From a checkpoint of a small mixture-of-experts model trained on Wikipedia.
Size: 8 layers, width 512, vocabulary 21985, 133M parameters.
Experts: 48 experts in each of 6 layers, 224 SwiGLU neurons an expert, 4 picks a token, a softmax router.
Below are experts of layer 3 (counted from 0) of a mixture-of-experts language model. Rows are named router (the router's row for the expert), gate (a neuron's input weights, with its number), up (a neuron's input weights, with its number), down (a neuron's output weights, with its number) and show model dimensions 0-127. Each number is 128 + 32 x the weight over its row's rms, rounded and kept within 0 to 255.
Before each expert's rows: a language model's description of what the expert responds to; "gets" lists some tokens that make up at least twice as much of what it gets as of all text. This comes from a sample of Wikipedia text that the model never trained on. Tokens count by the router's weight.

# expert 42
It responds to: Sentence ends, first names. Full stops ending sentences or initials, and common male first names like John, David, William, including pieces of given names.
gets: ".", " John", ").", " William", " David", " Michael"
router [122 146 146 149 190  78 135  51 150 169 111 164 171 119  95  90 143  77 102 101 152 131 129  94 146 142 175 155 162 183 184 102 117  79  93 105 169 175 100  98 159 110 154  51 140 127 122 110  94 157 141 111 136  73 159 117 150 141 113 119  47 121 181 108  91 115 156 151 144 172 135 138  96 136 106 128 150 136 152 101 187 165 135  82 119  88 114 113 141 147 148 119 118 112  91  67 154  80 162 159 144  93 143  77 153 147 173 133 109 149 192 121 129 171  75  66  64  63 181 118 108 141 161 139 169 101 151 110]
gate0 [101 126 153 117 126 144 128 156 221  76 102  99 184 144 155 140  98 107 126  96 133 227 161 143 161  97 132 127 154  93 148  87  81 121  91 135  83  78 158 119 138 135 172 126 150 101 109  86 158 143 120 147 218 147  73 149 161 136 100 160 205 115  35 144 143  96 131 121 196 171 118 195 109  84 157 159 120  97 136 137 104 138 110 143 133 168 148  52 111 120 165 137 126 163 109 108 128 135 128  67 155 127  99  48  58 144 110 182 137  91 126 139  86 141 109 155 115  86 126 132  93 101 139 122 137 181 102 129]
up0 [101 120  76 164 110 159 138 135 114 101  96 112 175 160 104 153  90 134 148 153 152 120 150 145 163 132  87 147  80 133  72 126 100  40 153 214 137 166  18  96 132  79 155  88 120 144 164 131 147 177 131 181  99 104 103 118 104  87 146 157 127 187 103 134 117 104  89 138 116 150 131 130  97 118  79  81 107 111 111  76 184 112 143 105 139  59 149 105 185 139 121 132 104 112 154  66 111 133 124 111 166 100 135  87 136  85 125 151  78 126 126  93 157 123 108 106 155 156 146 148 116 141 146 122 170 162 133 121]
down0 [133 155 130 164 137  70 142 155 190 138 176 135  90  83 127 150 103 137 109 122 140  83 125  61 160 110 138 124 137 113 124 118 150 184 126 118 143 149 179  60 147 202 170 199 109 166  87  80 145  59 121 156 139 145 145 105 169 127  58 121 136 117 138 129 119 134 156  56 147 132 110  87 142  88 129 116 164 150 136 155  93  88 103 138 154 135  95  88  88 153 115  73  27 113 141 145 156 145 133 210  79  80 144 103  96 130  63 133 114 142 154 172  84 111 152 162 137 120  99 159 147 127 124 130 141 177 113 173]
gate1 [136 128 121  90  98  97  63 163 126 145 161 114 104  88  98 143  40 166 111 115 121 141 131 117 150 172  72  29 195 132 206 116 113 111 114 157 133 113 189 146 130 114 140 160 141 122 140 149 201  99 139 171 128 154  47 116 100 116  92 172 173 166  98  99 125 137  94  94 102 138 118  91 136 147 130 104 117 143 156 169 117  84 143 116  89 121 121 106 137 125 116  93 159 167 129 151 142 131  82 150 189  76   0 190 131  87 161  85 161  93  99 125 190  55 152 104 221 177 116  79 151 127 148 184  97 130 115 176]
up1 [ 98  96 117 118 132 150 149 176  91 182 141 158  94 138  76 102 152 138  85 124 130 160 146 117 149 127 167 109 133 148 174 147 129  39 114 157 163 186 179 134 130 170 151 121 129 138 125 115 110 129  83  50 143 133 158 166  82 119 162 187  91 144 125 142 150 114 120 108  77 117 113  79 194 117 153  83 195 107 137 154 123 100 117 105 128 139 201 137 122 126 116 211 152 171 117 125 133 105  92 172 112  61 108 121 146 138 113 113 156 139 112 119 185 142  54 136 166  91 158  93 122 163 176 101 118 170 120 107]
down1 [132 115 140 154  97 103 119 177  97 103 152 159 126 135  80 104 150  65  78 149 181 130 142  94 253 170 158 151  57 125  87 137 110 122 115 104 176 180 137 146 154  91 147 110 161  83 117 115  72 148 167  95 168 132 119 110 186 154  92 192 112  92  92  79 143  98 124 107 127 133 102 134  86 149 114 160 112 102  93 131  94 187 154 109  95 121 158 121 170  86 199 164 128 139  98 103 140 105 150 120 113 143 168 121 122 126 108 157 103 169 106 120  78 159 117 127 164  59 152  83  70 134 145  91  84 134 173  88]

# expert 7
It responds to: Line-initial list markers. Hyphens, dashes and pipes that open a new line in lists and tables, such as birth/death entries and table rows; also mid-word hyphens.
gets: "-", "|", " -", "le", "=", "ron"
router [142 157 135 171 150 108 145  75 175  84 113 164 150 117 122 112 148 139 147 146  92 159  89 133  64 100 108 154 122 103 144 192  69 114 118  99 130  74 160 179 118 141  95 101 145  79 105 117 146 179 142  70 175  93 140 141 143 130 137 151 142 120 184 201 102 124 123 208 171 141  62 153 149 166 167 153 161  86 155 198 187  63 151  83  65 108 172 162 111 130 130 123  85  63 150 146 131 154 155  95 103 205 169 113 122 189  91 186 124 127 222 113  60 155 113 131 121 166 153 184 128 105 135 121 133  89  97 100]
gate0 [120 111 121 122 166 151  82 149 134 127 120 145  94 178 103 142 128  77  98 167 150  60 184 168 142 126 151  78 103 117 118 102  93 102 131 116 109 144 117 120 154  87 197 190 117  99 129 115  90 179 167 161 157  88 161 126 130  94 131  39 144 155 123 109 171 144 157 151 130 115  91 146 133  96 100 110 119 122 128  82  94 145 159 101  79 104  72 105 120 117  54 137 126 150 129 142 155 142 119 128 115  51 145 106 170 149 203  91 140 118 104 105 109 127  88 184 139 130 128 152  86 138 102 146 110 112 126 156]
up0 [ 94 143  96 116  78 118 165 148 121 162 139 113 112 102 116 164 156 143 150 140  78 144  97 167 128  98 138 124 159 117 113 106 100 166 142 155  55  82 139 164 111 156 109  70 134 107  57 113 102  72 163 159 125 182 118 116  96 140 158 170 156 192 144 134 130 181 133 121 194 169 121  96  92 144 101 203 139  77 180 152 142 151 129 142 131  86 132 133 111  97 152  89 109 111 138  87  86  84 179 167 134 123  89 129  92 132  86 103 129  78 232 130  62 168 157 148 107 107  97 179 100 102 103 122 157  96  92  85]
down0 [133  95 125 127  61  67  89 155 145 123 107  88  81 110 116 164 125 132 108  93 163 131 147 117 126 133  94 155 131  81 161  96 154 123 146 203 169 107 127  95 117  95 128  91 131 127 111 127 113  98 153 105 138 206 156  99 162 140 189 125 207 104 191 147 109 188 163 126 108 163 131  73 117 105  41 117 137 169 162 173 128  85 183 116  40 172 157 146 141  69  55 152 139 113  85 163 174 133 118 137  92  65 132  81 136 124 191 185 155 126 178  84 142 172 126 164 114 148 112 128  80 100 131 150 152 171  89 120]
gate1 [140 152  97 131 131 107  96 124 139  98 161  83  88 112  90  97 131  70 146  97 123 158 180 149 158 159 144 108 141 110 174 169 149  66 178 153 153 137 157 147 182  89  59 133 187  94 133 120  76  89 144 101 162 157 150  66 113 158 107 209 122  87 124 162 148 128 114 111 144 179  94 203 116 144  60 138 193 111 124 112   8  76 122  82 151  99 118  48 120 111  76  69 115 168 124  95 157 182 142 132 151 167 148  96  81 141 165 115 157 126 133  79 106 141 122 111  70 109 150 152 136 102 151 167 150 142 124  92]
up1 [129 123 173  90 158 130 165 147  97 163 142 159 166 192 150 133 132 159 128 183 112  92  97  83 113 128 111 142  99 188  89 166 119 157 135 110  73 195  92 146 137 138 142  80  60 140 114  99 196 141 117 106 132  82  57 130 133 145 177  49 132 121 157 116 160 112 121 153  98  89 172 104 150 138 155  78  80 157 133 143 217 154 145 166  86 189 117 190 134 106 101 172 148 108 127 168 106 173 118 143 128  93 133 162 146 109 122 143  84 103 103 194 129 132 134 129 165 196  94  42 113 161  84  70 116 116 171 124]
down1 [125  96  71 138 176  97 121 168 127 184 104 103 166 104 149 130 159 117 117  88 114 109 191 157 102 127 148  87 129 146 183 198 115 135 141 125 130  82 155 136 194 142 120 134 137 122 113 120 108 131 159 170 169 153 108 124 112  86  95 124 101  81 111 139 145 136 137 145 104 173 120 173 141  95  97 177 183 108 160 141 137 147 107 105  90 136 135 125 119 140  50 160 125 127 109 101  96 148 112 164 140 204 121 117  80 131  84 114 143 134 150 140 112 127  90 139 121 157  97 138  91 164 131 141 121 143 148 171]

# expert 18
It responds to: Table cell spacing, headings. Spaces before numbers in sports tables and standings, and === or == heading markers opening subsections in lists and results pages.
gets: " ", "==", "===", "–", "====", "_{"
router [105 156  96 103 119  88 204 147 108  83 120 142 119  88  67 106 190 104 157 196  68 169 128 110 150 107 101 117 168 151 151 114 100 124 168 108 113 142 171 147 195 107 111 148 148  96 164 159 195 128 116 115 146 101 132 117 165  99 147 112 202 127 119 118  91 155 155 141 143 158  94 155 156 157 178 149 140  82 172 141 140  61 161 157  99 105 163 121 137 162 105 121 123 141 153 153  73 109 136 150 116 202 137  85  94 139  89 145 115 195 134  83 127 119 114 107 129 161 198 120 169 128  92 134 133 102 114 187]
gate1 [110 112 171 106 107 145 121 139 144 189 142 145 141 146 110 123 126  69 121  96 144 126  73 139  95 148  90 140  89  93 110 126  91 132  79 156 144  96 122 138 116 115  42 165 143 122  45  95 120 186  96 185 149 148  58  96 139 143 101 125 117 156 116 164 154 152  82  93 138 115  78 134 104  97 136 166 122  50 118  95 130 175  43 119 103 135 188 179 122 150 166 111 110 124  98 124 146 152 129 121 100 125  81 146 129 130 147 162 158 136 119  51 130 144  97 123 166  88 185  65 139 118 155 115  93 136 116 110]
up1 [113 121 117 131  54  64 176 133 110 100 158  89 167 156 145 184 153  60 135 122 142 124 102  86  80 166 121 153 163 120 160 121 125  49 114 153 107 103  95 129 100 144  45 160  73 166 132 136 153 132 161 185 138 180  86 125  57 162 142  96  89 158  99  93 133 166  84 146 143 149 108 161 150 114 109 159 107 106  78  94  87  86 160 142 131  77 142 193 142 128 132 142 112 116  70 107 129 123 111  89  97 112 115 156  94 133 175 120 160 147 112 102  94 174 103 199 117 122 121 121 118 125 117 123 174 135 120 119]
down1 [111 107  50 154 105 102 109 111  64 151 158 162 203 145 169 137 157 177 147 109  88 175 194 123 111 148 111 162 152 136  77 107 111 177  97 110 152 149 158 127  85 121 137  89 142 132 138 143 147 140 118 128 140  77 152 137 180 146  89  99  62  94 159 141 123 123 187  99 166 119  90 149 149 148 122  96 135  78 169 162 156 139 158 129 126 137 116  92 137 154 117 185 115 161  83 140 129  75 154 131 126  97 155 160  95  78 113 203 154 163 139 118 179 123 124  97 132 151 152 138 157 123 189 144 105 128 143  69]
gate2 [121 126 130 142 120 151 138 113  94 115 122  90 150 132  91 112 139 133 154 128 171  71 118 119 153  50  71 141  75 145 149  44 148 182 139  91 103 137 178 124 129 154 144 144 112 146 154 136 103 126 130  66 167 111 137 164 109  40  94 115  95 178 119 158 125 151 125 114 130 108 117 144 184 106  92  75 151 167 147  98 136 153 118 105  80 182  80  59 144 156  95 187 124  86 130 106 123 119 204 194  92 144 196 127 176 161 105 118  95 112 117 136 133 152 159 105 116 143 117 122 141 141 156 168 175 134 168 159]
up2 [169 109 107 203 155 215 159  92 113 141 106 120 142 147 114 158 154 173 167 145 158  99 154 111 121 153 124 163 121 133 169 112 140 126 104 127  45 125 155 137 122  79 105 132 146 131  96 168 167 183 147 101  95 128 139 130 127  98 170 177  77 108 136 140 121 160 148 178 170  86 100 140 100  72 194 125 153 118 110 124 118 169 141 183 171 176  36  79 133  95 124 122 151 122 121  92 130 199 161 205 124 153 117  64  94 124 135  73 124 105  86 101 121  96  99 140 124 107 105 153 116 124 150 148 107 144  93 124]
down2 [151 148 117 104 164 125 173 117 212 142 111  82  89 147 131  85 104 114 192 150 111 180 144  83  89 145 105  93 118 123  95 124  86 108  91  81  87 167 117 127 154  90 151  78  60 145 172  97  87 138 196 145 124 137 126 101 210 164 111 144 126 127 125 130 151 108 192 102 110 107  93 145 120 145 134 104 151 123 130 193  72  87 128 136 121 148 127 117 143 125  93  93 120 107 125 113 108 110 121 126  85 148 150  93  88 114 127 129 157 143 143  70 155 191  98  45 144  81 135 160  95  53 102 124 172 159 107 163]

# expert 27
It responds to: Name fragments and infobox fields. Word pieces inside foreign or unusual names like Hakluy-t, Wuy-t-ens, plus infobox field words like Date, Died, Children, Apps, and had.
gets: "t", "an", " had", "}", "un", "l"
router [137 158 119  66 183 131 179 145  66 159 147 133 140 143 191 148  97 103 126 107 169  64 153 137  91  68 127 131 138 165 162 156 204  97 134 145  71  94 108 170  85 118 169  97 181  43 127  96 140 120  99 117 110 131 172 143 119 149 114  95  73 102 171 183  98 113 136 113  59 160 174 166 169  62 108 112 159 131 165 135 129  99 102 162 127 157 147 103 161 118 149 116 156 121 145  93 133 153 159 121  77 141 117 120  76  99 129 144 134 143 119 165 127 100 114 182 157 117 156 163 145 154 102 113  75 108 121 103]
gate0 [196 170 132 205 135 128 111  89 123 126  94 151 164 111 102 112  50 142  92 117 129 180 135 153 144 153 172 115  99 126 162 133 160 138 155 178 137 161 114 144 131 107 140 193 149 101 159 178  99 145 172 106 112 129 131 160 106 150 122 141 152 171 134 160 170  71 200 162  83 107  97 135 145 113 124 146 132 100 174 133 156 149 109 126 150  84 138 144 126  86 127 117  96 143 122  78 117  78 182 118  97 150  86 144 121 113 128 126 148 111 185 147 171 116  81  97 137  77  97 168 171 100 177  97 168 130  94 143]
up0 [120 165 141 122  95 108 122 159 128 103  55 110 108 143 117 153 155 125 135 128 106 127 169 136 133  75 127 130 119  80 103  62  99 149 174 194 113 128 130 125  42 213 128 173 138 102  28 194  66  92 173 169 130 174 108 122 146 167 149 112 141 108 183  99 110 134 114 120  87 138 130 140 147 129 105 148 176  99 108 155 144 116 115 125 104  82 148  88 137 185 132 125  82 116 160 146 130  89 138 131  82 106 145 152  92  85 175 180 112 138 129 190 126  72  88 130 152 119 103 122 100 113 129 198 148 114 115 129]
down0 [115 151 155 154  78 171  93 113 115 137  20 126 125 182 173 108 135 145  95  69  90 187 124 115 100 169 121 110 134 157 102 112 108 107 117 125 151 105 123 144 120 136 124 145 100  86  98  98 117 133 100 155 132 111 124 102 148 160  77 154 168 148  86 100 157 146 154  92 116 143 151  71 145 159 130 144 169 127 149 122  82 145 128 121 142 134  41 169  46 144 123  64 124  95 174 156 127 121 211 157  88  69 111 215 109 106 164 151 127 119 113 100 141 150 109 111 143  64 116 123 114 121 143 143 129 106 165  75]
gate1 [172 137 137  92 164 110 130 165 186 101 109 119 180 165 112 161  84 136 103  82 118 149  76 167 154  92 109 153  77 154 130 155 156 109 108 124 153  79 121 176  87 146 117 117 142 162 119 130 139  70  85 171 178 103  94 148 132 141 120 112 183 179 125 141  81 146 144  93 102 107 114 177 170  76 115 215  92 118  92 106 205  74 159 102 168 109 127 150 133 123 170 150 135 135  60 140 183 132 117  84 103 115 142 106 137 132 123 128 181 102 138  76 171 147 140 125 150  99 102 115  87 106 248  92 158 150  87  72]
up1 [133 206 114  36 137  78 173 228 134 167  73 131 165 193 156 150 149 131 129 154 168 113 145  83  90  95 114 128 139 137 156 138 136 113 139 127 146  76 152 100  87  36 113 152 159 107 131 146  72  75 179 107 130 156 138 154 130 165  92 153 136 116 158 157 123 123  84 107 217 152 154 130 186 112  94  89 151  91 128 140 146 133 108  61 171  82 129 107 170 104 127 175  85 133 123 156 129 122 120 109 131  91 116 135 175 128 102 106 101  50 159  51 159 169 102 112 144  44 121 156 144 124 166 171 229 132 130 119]
down1 [110 186 122 174 171 117 139 119 100 119 132 121 122 112 119 172 138 115 134 209 119  91 158 151 115 157 143  96 131  84  84 145 161 121 171 122 134 113 117 102 181 145 190 137  97 146 146 116  55 144 126  94 150 108 114 131 112  95 160  58  82 183 179 105 117 112 122 123 120 125 155 113 117 128 175 116 148 127  44 126 124 193  90 137 105  89 157 112  87 157 117 155 213 179 115  94 167 154  79 112 156 123 203 119 129 209 139  82 125 122 111 156 157 204  39 126 164 132  70 102 148 118  77 155 104 114 113 219]

# expert 31
It responds to: Spaces before numbers. Standalone space tokens before a year or number, and en dashes in score ranges, such as of 1990, 6–3, 0–6, 93–89.
gets: " ", "–", "1", "2", "−", " −"
router [124 110 106 130 111  76 123 174  57 132 106 185  94 157 145  89 167 145 152 113  78 112 119 121 119 112 130 162 138 157 196 128  99 151 193 139 145 151 107 166 140  91 163 139 106 123  91 135 121 109 121 122 137 133 125 138 169 124 184 121 100 127  96 108  97 117 139  92 174  97 103 169 196  70 144 121 123 125 146 147 184 112 186 126  56  86 101 123 171 164 124 171 145 152 163 143 122 123 123 169 147 119 123  76  90 146 106 204 133 153 107  74 150 100 114 115 113 132 174 141 173 164 209 131 158 139 133 111]
gate1 [162 129  99  94 141 141 140 116 132 165  78 133  66  91 133 105 160 108 179 136 170 157  78 101  64  66 213 122 102 153 152 147 176 127 193 118 116 108 117 151 110 109 170 181 118  63 133 110 161 141 171  93 145  88 191 121 126 136 108 113 140 170 149 156 169 186 135  95 108  88 163 101 148 138 122  95 152 113 117 167 154 126 140 120 143 161 136 181 159 142  72 137  98 113 141 150 112 112 125  89 100 140 156 169 147 188 176  86 121 125 143 131 160 133 147 146  82  87 175 127 173 143 170 138 100 148 143 111]
up1 [153 144  76 110  91 173 149  95 139 190 101 125 114 172 141 152 103  78 154 167 112 124 127 138 124 187  84 140 124 110 125 160 120 111 158 113 121 146  80 166  92 118 101  74 144 117 151 118  80 153 152 112 114 121 141  98 137 113  76 112 132 159 182 169 202 144 134  98 138 146 188 157 125 161 121 166 169 139 118  87 119 102 168 188 183 149 213 143 130 181 106 132 112 134 107 137 166 147 139 141 110  53 131 111 184 174 165  87 117 116  80  74 135 104 133 197  68 100 136 127 177 126 142 117  72 126  59  80]
down1 [122 136 142 187 148 112 130 133  81  64 126 123 115 102 122 130 130  77 105 150 159 163  42 107 115 191 156 173  68  97 109 141 142 139 125 127 132 120 164  74 160 143 169 161 208 111 107 160  74 149  85 169  93 118 120 163 145 117 153 115  86 154  95 105 146 146 109 138 136 113  88 115  80 136 110  83 157 236 134 125 120  81 136  86 108 151 101 157 188 104 161 136 132 125 182  76  88 110 152 108 169 152 144 150 114 112 148 112 141 141 213 114 136 118 159 150 143 154 112 141 124 150 109 153 142 107 151 136]
gate2 [137  75 135  94  77  93 122 129 132 196 139 130 114 145 114  95  90 140  96  92 130 171 162 153 175 104  37 130 157  88 130 134 134  89 145 117 105  95  95  63 122 116 114 124 101  96 152 123 166 144  97 163 147 140 111 151 139 144  99 140 158 106 118 158 157 149 177  74 164  61  85 129  98 175 129 154 107 119 117 196 106 121 151 136 105  92 126 119 163 164 139 134 111 132  96 123  97 185 172 124 132  70  55 162  94  76 109  57 133 177 115 144 107 147 107 117  87 156 126 196 108 136  96 121 100 128 119 138]
up2 [120 113 109 176  93 172 145 145 114  90  92  94 203 167 117 100  78 161  64  98 136 169 170 163 153 130  79 115 125 139  61 120 107 149 127  83 101 128  80 107 156 111 135 118 145 142 120  93 129 143  97 145 118 182 131 156 109 137 135 114 110 119 151 159  77 131 152  62 160  10 132 115 133 111 158  99 163 137 103 181  80 176 138 188  77  66 128  99 150 113 146 184 145 127 110 149 144 157 167 151 115  78 105 144 148 132 116 100  87 136 147 118 123 112  72 127 153 152 150 127 119 180 120  88 144 103 125 124]
down2 [103 108  99 173 125 139 152  89 124 151 165 146 144 165 145 139 153 153 143 112 191 162 108 140 111 101 161 141 156 123  90 150  99 101  86  89 133 112  75 145 139  76 113  79 114 129 113 157 143 150 155 105 167  99 117 151 119 171  86 175 112 177  85 153  95 119 177 121 107 145  67 101 145 109 139 110  70 136 160 139  70 140 133 107 160 145 154 189 111 129 104 143 124 177 167 133 168 115  79 125 171 168 134 146  82  86 112 148 154 128  95 123 128 119 122 135 187 185 127 150 169 142 131 121 154 107 105 155]

# expert 37
It responds to: Colons after labels. Colons ending labels and headings, as in Founded:, Conservation status:, 1981–1985:, and occasional inner letters of German compounds like Breitkopf.
gets: ":", "k", "h", "):", "c", "g"
router [ 90 134 125 107 147 158 152 114 117 152 200  93  58  87 144 104 121 118 151  41 144 113 102 104  84 109 104 167 104 173 119 107 134 109 146  93 144 141  93 132 145 120 147 129  67 176 147  60 181 118 147  66 105 120 147 131 129 126 105 117 140 122 172 137  95 135 183 161 105  41 120 204 155 113 155  84 140 139  90  96 154 129 133 102 119 108  96 172 167 206 143  99 125  96 109 145  86 125 151 182 111  93 165 171 154 137 109 156 149 165 143 147 105 165 114 140 132 126 140 124 189 124 117  80 125  77 119  45]
gate1 [162 160 126 145 180 167 143 141 165 166 154 160 124 121 109 112 157 180 165 124 101 108 125  71 148 161 139 128 140 119 140 118 142 167 143 173 174 167 124  95 147 118 123  57 148 115 182 147 187  85 158 156 165 106  94 119 130 125 104 158 159 152 136 135 146 132 130 187  96 162 107  59  75  85 100 103 111 147  78 116 140 100 135 150 126 129  69  96 125  91  64 144 105 110 134  53 195  74  85 120 155 130 240 155 140 179 141  97 111 177 147 181  78 176  82 141 133 106  78 116  63 130 131 181  56 133 138 139]
up1 [ 40 128 163 120 101  92 130 159 100 112 232 116  86 141 188  73 158 137 156 129  73 182 157 142 116 135 165 159 153 154 130  63 143 197 221  78 146 152 122 155 137 130  97 124  96 188 117 151 111  97  79 143 131 113  85 102 221 131 141  65 132 150 144 190  92 113 169 129 150 114 185 138 159 143 138 104 212 167 124 163  93 183 177 132 105 105 186 176  69  99 126 150 199 113 148 108 118 130 149 113 157 113 105 113 116 139 140 114 135 127  84 141 109 166 130  97 125 134 116 126 107 110 128 210 142 150 139 161]
down1 [211 133 105  84 156 103 149 133 132 155 122 148 148 113 179  68  99  87 186 147 125 104 174 144 100 105 123 133 139 136 165  50 157 130 169 159  74 116 138 137 175  97 140 122 126 165 190 123 129 183 113 113  90 117 165  81 132 161 131 129 158 121 111 121 131  99  86  66  58 138  84 152 112 164 158  74  59 132 129  70 165 134 140 113 156 156  97 166 128 142 154 177 156 137 145  91 101 151 106 144 133 103 176 153 140  88 158 143 136 226 121 141 171 133  89  98 136  84  24 129  88  97 123 174  71  93  59 146]
gate2 [184 115  93 211 104  78 130  61 113 136 139 130 164  96 104  96 115 176 176  95 120 127 135  92 125 152 135 172 134 106 123  69 159 177 129 114 106 164  67 149 157 156 135  84 122 126 189 147  40 103 129 163 113 135 120  85 127 132 125 196 102 111 131 106 120  83  37 174 160 201 122 105 127 100 137 155  74 167 220 107 202 138 133 122  94 109  78 115 135 145 113 149 108 133 120 155 108 107 124 169  87 151 173 172  89 155 143  82 134 140 150 178 113 108 168 133  87 114  94 120 101 101 134 148 134  90 110 152]
up2 [130 119 128 113 103  66 148 125 113 101 144  62 153 183  87  65 118 129 113  80  91 135 103 112 146 200 131  68 116  78 165 118 119 119 125 174 160 145 121 145 118 129 108 111 159 226 163 144 171 170 145 108 140 116  79  61 135 148 143 103 122  82 167 105 135 152 110  93 113 118 166 164 113  70 118 131 174 106  72 136 147  70 148 136 125 194 200  86 109  63  81 143 134  80 101 158 146 104 145 212 100  87 127 140 131 132 204 141 185 188 208  66 166 150 136 103 127 112 122 161 180 123 186 155 172 174 112 117]
down2 [153 121  74 166 110 121 157 156 169 129  68  84 123  79 189 148 105 117 132 170 138 138 128 170 118 136  94 160  41 135  87 155  98 167 155 154 127 124  77 127 124  98 123 136 147 176 119 152 116 158 170 136 139 140 136 132 109 126 125  85 125 121 132 134  95 128 200 138 178 101  36 113  55 122 140 132 156 132 159 133 127 154 154 131 119 125 111 128 125 149 137 102 130 114  90  83 205 137 173 118 124  80  72 155 111 173 140  97 136 122 143 185 105 111  97 149 142 145  70 122 184 149 181 148 133 133 111 117]

# expert 20
It responds to: Clause-joining punctuation. Commas and clause connectors in running prose, such as commas after introductory phrases, and, which, who, where, but.
gets: ",", " and", ".", " which", "),", ";"
router [122 120 173 143  95  98  94 121 110 134 149 175 138 100  88 176 115  45  75 101 128 131 132  83 139  73 172 138 138 130 148 131 110 128 149  77 127  75 176  93 126 104 158 112 140 122 128 110 144  94 101 120 149 119 130 127 162  95 137 138 100 116 103 130 105 169 113 164 111 115 147  69  75 175  86 121 158 141  72 103 159 119  92 143 167 123 102 146 110 114 135 169 144 141 133 106 132 125 131 135 114 110 156 134 171 138 141 118 136 165 146 128 175  86 126  90  68  37 191  87 110 129  69  99 120 106  91 141]
gate1 [145 137  87 109  71 100  74 127 120 104 103 130 126 120 133 135 130 136 167  86 144 106 114 107  46  87 152  97  94 143  74 103 135 151 184 106 125 130 116 108 174  83 207 125 156 173 119 108 119 170  88 131 138  94 154 104 186 169 151 118  70 130 108  67 139 112  92 144 102 120 109 155 101 120 136  89 100 134 156 119 133 148  89  98 148 159 120 117  52  99 127 134 119 134 192 213  94 133 111 108 128 147 149 118 146 185 161  97 121 156 110 152  74 114 153 110 118 107 155 119 135 100 180 140  79 130  89 147]
up1 [126 151  93 133  72 139  99 139 107  69 102 122 113 113  62 142 154  96 171 129 124 161 157 132 169 119 123  84 200 144 163 114 165 190 118 124 127 109 164 126  83 115 141 125 152 143 165 130 120 114 142 111 101  77 136 160  73  92  77 126 104 120 173 106 100 111 108 170 136  90 151  84  84  91 114 115 143 118 110 141 181 179 109 172 140 164 105 137 196 132 156 110 181 151  60 142  76 144 139 113 180 104  79 112 118  76 135 139 154 188 139 115 135 174 192 182 158 152  92 105 106 110 119 175 131 137 160 137]
down1 [141 122 139 159 117 136 134 171 103 225 155 107 136 116 154 176 124 137 101 129 100 122  88 144 175 136 133 124 149 106 149 185  83  75 111 113 147 121 135 149 178  96 113  86 144  85 121 172 166 119 167  47 137  98  76 141 147 129  90  75 152 123 120  97 112 107 185  79 177 123 173 140 181 152 139 100 160 133 128 134 115 173 162 128 112 156 154 101 129 142 135 157  82  66 136 142 165 136 182 168  86  91 114 169 125 183  89 119 151 101 187 108 130 129 121  58 118  98 150 100 148  82  69 113 135 100 117 111]
gate2 [ 99 150 119 170 119 120 150 113 148 138 139 110  86 135 147 129 118 139  57 173 182  84 172 122 164 133 164 114 115 129 131 132 142  75 155 146  75 177 135 139 175 106 127 112 104 167 108 137 122 130 146  77 179 135 103 178 101 110 110 166 109 149 119 156 100 134 145 120 119 172 105 157 166 115 129 129 138 149 119 123 147 128 138 105 112 121 189 130 124 141 123 117 123 185 124  96 135  95 191 117 137  75 122 161  90 152 162 108  71 120 149  74  49 190 153 133 135 196 133 223 114 156 123 190 170 160 177 116]
up2 [ 88 162  71 132 160 152 114 165 120 145 160 165  91  82 108 159 113 153  81 161 160  80 163 152 137 107 122 205 115 117 163 124 120 148 138 122  83  94  85 105 151  93 147 111 115 117  84 131 118 160 184 110 166 131 109 176 168 109  84 155  37 127 122 160 147 115 151 138 171 116 121 117 135 115 146 130  95 114 123 189 146  67 166 163  93 153 146 121 144 188 158 128 196 130 159 146 173  82 136 130 154 142 127 176  54 121 205 150 114 133 144  74  90 203 103 161 141 197  73 191 154 170 104 166 185 208 165  74]
down2 [ 74 114 107 113 181 180 143 136 129 148  85 174  95 121  96 141  82 114 161 110  75 151 150 102 151 118  81 127  90 150 176 111 115 152  98 171  99 133  60 173 134 118 150 146 118 162 158 137  85 122 151 139 175 123 115  89 170  86 149 125 133 107 108 159 156 176 153 137 156 144 139 118 151 116 142 123 141 115 123 129  99 120 197 142 147 129 116 112 129 173 124 186 127 134  88 182 127 132 118 129 129 193 114 145  71  76 123 172 167 156 144 181 177 133 142 170 108 156 181 185 175 122 137  81 169 124 143 132]